From a checkpoint of a small mixture-of-experts model trained on Wikipedia.
Training: 259M tokens, 3669 steps.
Below are experts of layer 2 (counted from 0) of a mixture-of-experts language model. Rows are named router (the router's row for the expert), gate (a neuron's input weights, with its number), up (a neuron's input weights, with its number) and show model dimensions 0-223. Each number is 50 + 12 x the weight over its row's rms, rounded and kept within 0 to 99.
Before each expert's rows: a language model's description of what the expert responds to. This comes from a sample of Wikipedia text that the model never trained on.

# expert 30
It responds to: Words after is/was like most, very, also, and table or section header words such as Candidate, Position, Result, Location.
router:51 63 33 60 57 52 58 65 18 27 71 36 33 67 36 57 43 56 39 51 63 40 57 61 41 42 69 40 31 41 53 72 67 67 45 62 41 35 37 32 62 50 33 41 62 44 52 49 35 54 45 40 53 47 34 57 60 31 45 50 44 57 37 42 62 51 66 62 50 70 58 32 45 30 43 68 45 76 47 41 52 43 55 51 66 36 62 52 60 61 51 60 22 51 54 30 61 34 43 36 55 58 58 55 52 34 49 66 28 43 48 28 38 40 58 55 47 35 55 30 22 45 49 49 62 43 57 42 45 66 35 57 64 64 52 34 60 52 38 27 34 35 47 57 64 34 53 58 35 46 33 48 57 64 56 50 31 50 81 51 15 58 53 54 64 53 42 80 69 36 44 55 44 45 30 53 57 52 59 50 69 56 58 51 63 43 50 52 40 59 47 45 46 38 49 36 56 35 45 46 60 69 64 70 50 46 49 36 28 52 43 43 51 47 61 38 42 40 52 55 63 52 58 47
gate0:45 61 55 68 54 54 33 55 52 53 31 24 62 54 32 65 24 76 39 22 53 52 56 59 49 56 61 32 28 47 30 47 45 54 43 52 49 60 49 51 60 71 53 35 36 58 69 48 53 45 48 62 46 50 37 44 57 43 62 69 36 45 46 54 53 41 58 45 55 50 39 57 71 36 57 39 48 66 35 28 46 47 27 26 55 49 69 66 58 26 38 43 44 41 73 67 40 34 31 60 38 63 36 43 47 56 59 56 45 44 62 50 29 42 60 43 51 58 70 19 50 47 62 59 49 48 66 37 53 58 35 61 53 35 53 62 63 40 51 49 53 48 40 69 46 62 41 42 46 63 34 43 68 60 32 47 47 60 49 39 55 53 33 53 48 51 39 68 56 42 46 56 58 42 53 60 48 59 54 40 56 53 47 42 84 64 52 77 36 58 33 39 22 46 80 42 31 50 38 45 56 53 59 65 59 44 43 29 61 31 50 45 55 63 40 39 56 48 76 40 61 54 40 49
up0:48 63 57 58 54 51 29 59 51 52 39 40 47 38 29 72 31 61 45 50 55 51 57 58 59 60 58 24 34 35 41 50 40 42 47 56 50 66 37 43 53 71 51 31 48 54 73 45 54 51 31 46 40 50 44 65 59 54 52 70 38 36 48 51 56 49 51 35 58 49 45 44 69 21 39 43 56 51 27 33 55 50 29 37 41 43 62 53 46 40 47 41 35 48 60 46 56 28 51 46 26 60 20 54 86 54 66 50 45 45 52 55 31 45 60 64 39 65 73 21 43 46 56 44 63 55 51 41 57 61 43 44 47 46 52 66 44 45 38 40 35 46 45 82 48 52 42 41 36 68 42 33 56 50 32 44 48 54 41 38 62 67 60 44 37 48 49 80 41 34 58 59 60 45 67 58 38 55 64 51 46 52 45 44 60 66 34 60 39 65 34 19 33 46 76 46 36 64 39 51 44 52 54 51 54 48 28 42 57 27 55 49 59 46 31 54 54 75 62 37 66 50 44 44

# expert 13
It responds to: Middle and final digits of numbers in vote tables and statistics, like 98,730 or 81.80, plus conjunctions such as that, where, because, if.
router:60 42 51 37 47 64 54 49 69 61 59 55 34 48 62 51 25 59 47 69 65 68 41 39 52 45 75 58 44 40 62 60 76 34 30 61 42 50 50 28 76 57 36 58 63 42 31 42 47 34 60 52 44 21 51 69 48 53 54 36 54 58 59 31 49 43 25 60 62 48 55 43 53 50 48 43 42 52 54 39 45 55 43 48 53 59 46 45 44 66 43 36 66 54 49 48 72 45 47 53 46 49 43 56 71 54 41 65 56 29 41 64 52 74 62 44 64 40 49 59 42 37 39 29 48 44 60 67 36 52 47 32 56 47 60 40 69 51 43 57 37 15 58 72 67 51 70 51 35 68 66 43 50 46 46 51 37 38 40 54 47 63 68 67 59 55 43 41 52 55 42 27 67 32 73 63 49 57 59 55 32 58 64 48 63 76 61 35 58 65 62 51 50 47 45 48 66 58 59 39 68 50 68 52 59 66 47 39 51 46 56 56 49 62 74 32 79 36 49 33 57 67 49 46
gate2:62 30 56 31 34 54 48 50 60 39 56 68 65 51 61 28 38 73 56 53 49 61 58 45 56 62 57 55 51 49 57 32 74 68 50 68 49 29 63 47 65 48 48 57 63 58 41 20 63 66 48 55 12 48 53 52 41 52 61 61 43 56 47 47 43 48 40 45 44 33 70 65 57 69 31 47 61 41 29 29 37 53 39 54 61 58 58 65 61 50 74 47 51 52 51 57 29 39 37 74 52 43 45 43 52 53 30 41 60 53 41 42 48 60 57 51 49 65 33 41 48 34 53 47 43 56 74 28 76 41 52 46 57 53 63 33 46 64 63 45 67 40 58 33 49 40 43 43 46 45 48 52 60 41 45 65 48 55 53 67 43 19 44 41 63 36 52 50 57 24 49 49 26 65 52 45 64 46 32 47 59 42 49 54 35 52 54 51 34 76 54 42 45 55 55 26 45 86 62 62 44 40 59 51 61 57 38 36 62 51 54 56 45 39 26 49 54 34 44 47 66 64 68 37
up2:56 32 64 32 47 57 59 54 66 46 53 65 60 49 67 31 38 69 66 50 57 64 52 44 51 59 55 50 50 53 57 34 74 75 47 73 56 27 66 43 62 51 41 52 65 52 39 23 58 59 45 48 14 47 50 60 46 53 65 58 43 50 38 51 50 39 38 43 50 38 54 56 66 68 28 46 59 46 28 31 38 48 41 46 54 58 48 64 60 51 72 46 58 43 40 57 32 39 44 65 51 48 40 49 57 55 26 40 70 57 46 40 49 64 65 59 49 65 48 37 35 30 58 45 48 61 79 28 81 30 52 37 57 55 58 33 41 61 68 54 61 36 59 40 56 38 43 44 32 47 45 47 54 38 45 64 46 56 55 69 44 26 54 45 67 38 50 48 49 24 46 47 31 58 47 47 59 50 33 47 61 48 55 53 35 52 53 46 35 87 52 41 37 39 58 24 39 81 58 55 48 39 60 49 57 56 48 38 63 51 49 56 44 43 33 47 54 41 48 44 68 63 66 37

# expert 10
It responds to: First digit of a number, mostly 1 or 2, starting years, dates, weeks and distances in tables and lists, as in 1985, 2017, 14 km.
router:38 40 63 35 39 65 33 53 59 50 57 58 54 43 31 47 53 47 58 59 54 35 29 58 52 59 67 30 54 26 61 33 48 43 47 46 58 53 31 54 61 62 42 39 49 66 38 74 41 44 51 54 51 47 57 58 56 61 53 44 38 64 20 54 49 27 51 49 44 50 54 44 42 70 41 40 36 43 69 40 58 65 51 47 31 27 52 47 34 57 69 46 57 60 36 29 44 65 69 33 38 37 56 59 45 76 57 47 54 28 49 67 50 45 59 35 63 36 52 45 65 42 33 47 55 35 58 45 55 53 31 51 56 40 39 60 65 60 55 38 53 65 54 73 47 53 68 51 36 44 75 60 55 44 67 67 62 30 56 54 70 40 35 39 63 35 63 72 50 71 72 42 34 61 45 73 41 64 37 54 55 63 73 37 49 60 44 64 58 32 40 37 58 50 62 40 34 38 52 49 40 60 28 51 29 40 60 49 39 54 52 44 58 57 54 67 53 41 46 65 77 42 58 68
gate1:45 64 56 49 35 44 53 43 63 56 67 45 50 41 44 34 43 54 30 80 38 88 62 36 51 57 58 44 56 34 54 39 48 57 46 44 54 38 65 66 62 34 74 47 67 54 51 41 49 46 38 56 59 43 58 40 48 42 36 68 42 36 51 83 26 54 43 58 34 55 52 56 45 51 50 46 48 45 43 61 47 49 42 55 36 41 37 43 36 25 68 50 53 56 68 43 41 48 82 53 85 46 57 45 40 49 60 36 60 76 48 51 52 37 62 47 55 76 58 59 57 53 42 36 38 45 51 46 43 42 47 41 68 54 63 53 39 45 67 61 57 39 29 45 60 44 63 52 62 39 44 47 53 38 47 47 52 36 36 39 62 41 46 60 59 60 56 56 50 54 44 51 56 38 46 50 60 46 55 50 66 40 64 28 41 45 54 49 59 66 34 70 41 31 41 72 45 41 42 27 60 36 40 40 46 53 36 60 65 68 44 20 58 39 23 57 52 40 26 40 49 82 39 70
up1:55 25 47 59 49 50 52 58 30 31 28 47 60 64 58 47 54 30 57 47 74 34 53 47 51 58 39 51 59 40 49 58 47 38 55 66 45 48 47 34 22 81 27 46 41 44 62 53 22 90 63 56 47 51 45 59 57 46 54 48 70 65 39 62 57 39 66 37 71 44 55 43 65 47 39 36 37 45 51 44 41 49 55 48 37 77 64 58 76 61 32 50 60 66 52 43 73 31 27 48 28 60 47 66 69 57 47 57 33 38 42 42 43 59 39 64 53 49 69 41 61 43 37 69 49 52 44 50 42 63 43 72 57 74 46 50 63 63 44 60 58 40 61 42 39 46 46 63 51 29 66 46 47 50 50 44 49 55 67 50 39 61 58 47 26 33 36 42 34 50 69 51 63 54 61 46 48 43 56 49 42 56 54 55 50 61 37 48 40 44 69 28 53 65 50 25 68 65 48 52 46 61 46 37 44 40 59 29 40 36 59 62 54 45 59 35 58 53 56 46 58 31 57 41

# expert 18
It responds to: Numerals, ordinals and determiner-like adjectives after "the" or "a", such as first, two, several, new, same, second.
router:58 50 44 57 65 58 78 49 33 58 59 29 51 51 65 50 44 65 48 35 44 34 48 64 61 50 41 33 37 48 37 57 53 55 55 69 49 45 58 65 45 59 70 51 72 45 47 62 53 53 46 55 24 25 61 71 65 40 48 39 58 68 61 46 61 58 68 48 39 22 55 45 64 40 33 55 49 38 42 41 52 52 61 46 32 42 59 67 49 49 34 54 41 32 38 49 69 37 53 44 51 52 72 61 49 63 44 41 55 29 65 71 62 58 40 64 70 33 73 64 43 63 46 48 27 42 49 46 40 51 48 38 47 58 66 44 41 57 71 26 50 33 40 51 50 48 45 65 48 33 59 72 53 43 46 72 43 52 33 69 34 47 53 75 66 55 31 68 65 41 52 64 51 50 69 52 46 26 56 53 53 40 70 60 54 54 33 59 66 54 51 35 52 56 57 40 49 35 48 17 59 47 52 37 49 53 64 50 53 32 51 62 34 76 57 54 60 48 75 60 49 53 56 39
gate0:53 67 39 47 38 34 52 21 32 61 57 65 37 50 48 55 58 24 56 41 48 48 61 51 44 26 46 23 36 49 60 55 42 52 59 56 48 51 78 70 60 64 49 53 51 50 55 57 34 42 51 44 51 46 55 50 40 40 40 49 41 62 57 58 43 55 50 47 37 63 63 51 70 28 51 49 55 59 51 26 38 51 31 39 60 44 41 54 72 36 39 56 40 58 59 62 40 44 33 67 61 66 40 51 45 59 55 38 56 30 59 50 43 59 75 52 39 48 62 57 38 56 65 61 41 49 50 70 38 41 38 71 41 66 16 52 52 54 54 31 49 46 48 55 54 38 62 54 42 44 31 46 26 37 71 43 41 49 53 75 48 39 75 58 63 32 57 40 41 67 60 53 61 50 47 32 46 41 43 61 52 76 53 36 57 53 85 41 38 43 50 35 46 54 67 51 53 48 57 58 61 54 56 44 54 53 35 54 55 58 40 40 66 56 54 38 53 49 99 53 70 37 46 59
up0:47 59 56 52 46 48 56 30 44 47 62 60 38 50 55 50 54 27 59 37 44 44 57 60 46 32 49 20 43 49 61 50 44 40 63 57 49 65 82 57 49 55 49 56 51 38 51 58 30 45 51 43 59 51 51 53 44 31 36 47 49 65 54 50 38 58 57 52 46 50 61 51 60 36 57 52 52 65 53 37 38 57 38 36 72 47 40 53 67 38 34 54 39 62 46 75 43 39 48 69 60 61 39 54 50 53 42 46 52 36 67 46 56 61 84 38 37 43 70 54 26 53 68 54 37 42 40 62 47 46 29 71 37 67 22 51 50 58 56 36 66 47 39 54 45 39 66 63 41 44 31 49 40 32 67 41 42 38 56 74 45 37 69 62 67 33 63 47 44 71 56 50 65 56 44 31 48 48 35 67 57 70 70 38 56 59 76 28 39 34 52 31 53 59 63 51 47 50 39 62 72 48 52 51 48 62 35 65 55 59 36 50 66 60 59 41 58 54 95 51 54 34 50 62

# expert 0
It responds to: Inner digits of years and numbers, especially years in date ranges and month-day dates, such as 2'0'21, 19'7'4, 1'6'55.
router:53 32 43 54 57 61 47 61 65 45 63 49 31 40 54 48 38 59 52 32 67 65 76 57 44 38 31 52 38 52 31 59 36 40 55 55 60 52 51 51 38 61 60 59 45 45 43 58 49 58 57 48 42 49 49 59 54 38 25 48 29 55 43 60 70 47 49 55 25 68 53 47 46 58 63 41 39 33 67 64 37 44 39 62 54 42 43 38 69 58 42 42 45 35 55 39 80 41 45 49 39 59 60 39 41 62 55 48 43 64 52 63 39 55 35 39 58 47 35 55 46 47 58 52 44 50 64 72 45 31 58 33 62 48 49 43 68 20 64 46 62 46 37 37 41 33 55 65 45 71 65 72 55 45 52 49 70 61 41 39 40 50 59 69 42 54 40 39 53 51 55 35 60 28 53 63 37 55 45 63 44 44 38 59 40 50 64 40 63 70 53 44 48 73 37 30 63 75 35 45 72 69 48 46 50 64 48 47 28 99 60 61 55 35 48 42 64 44 48 25 60 34 53 37
gate0:42 33 57 59 62 56 50 75 57 45 60 56 55 27 36 29 54 50 64 41 38 72 50 55 43 37 73 26 66 29 51 57 52 43 64 46 53 64 56 57 52 42 54 58 73 59 59 34 48 51 52 36 57 58 54 32 29 42 35 62 37 44 26 63 60 47 40 41 37 60 43 48 48 35 41 59 46 51 51 90 50 42 47 43 68 36 31 45 42 44 43 49 36 54 38 54 48 52 40 48 68 31 46 46 61 44 48 63 44 52 40 22 52 56 55 30 44 48 59 30 65 57 59 38 66 53 73 42 43 54 50 67 44 45 45 47 15 56 36 54 16 41 38 55 61 41 39 23 64 54 42 69 47 61 46 48 56 57 56 34 44 41 39 69 22 62 59 51 67 59 52 42 45 33 46 63 56 45 45 55 55 56 33 66 71 61 62 68 62 53 57 53 36 47 60 61 31 71 37 36 57 49 52 64 48 60 57 72 58 44 64 29 66 51 36 40 50 48 52 46 44 49 49 48
up0:25 33 46 51 60 65 53 60 52 38 39 40 47 73 64 58 63 42 62 52 45 52 56 56 34 52 61 34 55 53 53 50 62 48 54 39 39 72 50 64 42 45 37 52 62 55 62 52 51 59 44 49 64 43 51 52 53 40 45 64 39 26 28 59 43 68 46 30 53 61 54 33 59 49 43 51 47 38 46 81 25 32 41 33 58 42 30 35 70 47 53 42 31 47 59 45 56 47 66 51 63 37 55 57 62 76 43 30 66 40 61 42 59 61 60 42 38 44 55 35 48 45 62 57 48 60 61 42 42 64 35 34 61 32 51 55 21 50 37 40 58 38 54 63 63 36 47 42 62 54 59 80 27 46 57 47 77 59 58 53 62 46 34 45 34 37 42 50 72 53 37 44 60 25 49 58 37 50 57 38 37 49 42 52 33 50 65 57 46 34 58 57 57 56 59 21 27 39 47 24 57 51 37 60 55 53 55 53 56 66 45 62 63 54 31 58 43 37 66 40 40 21 40 30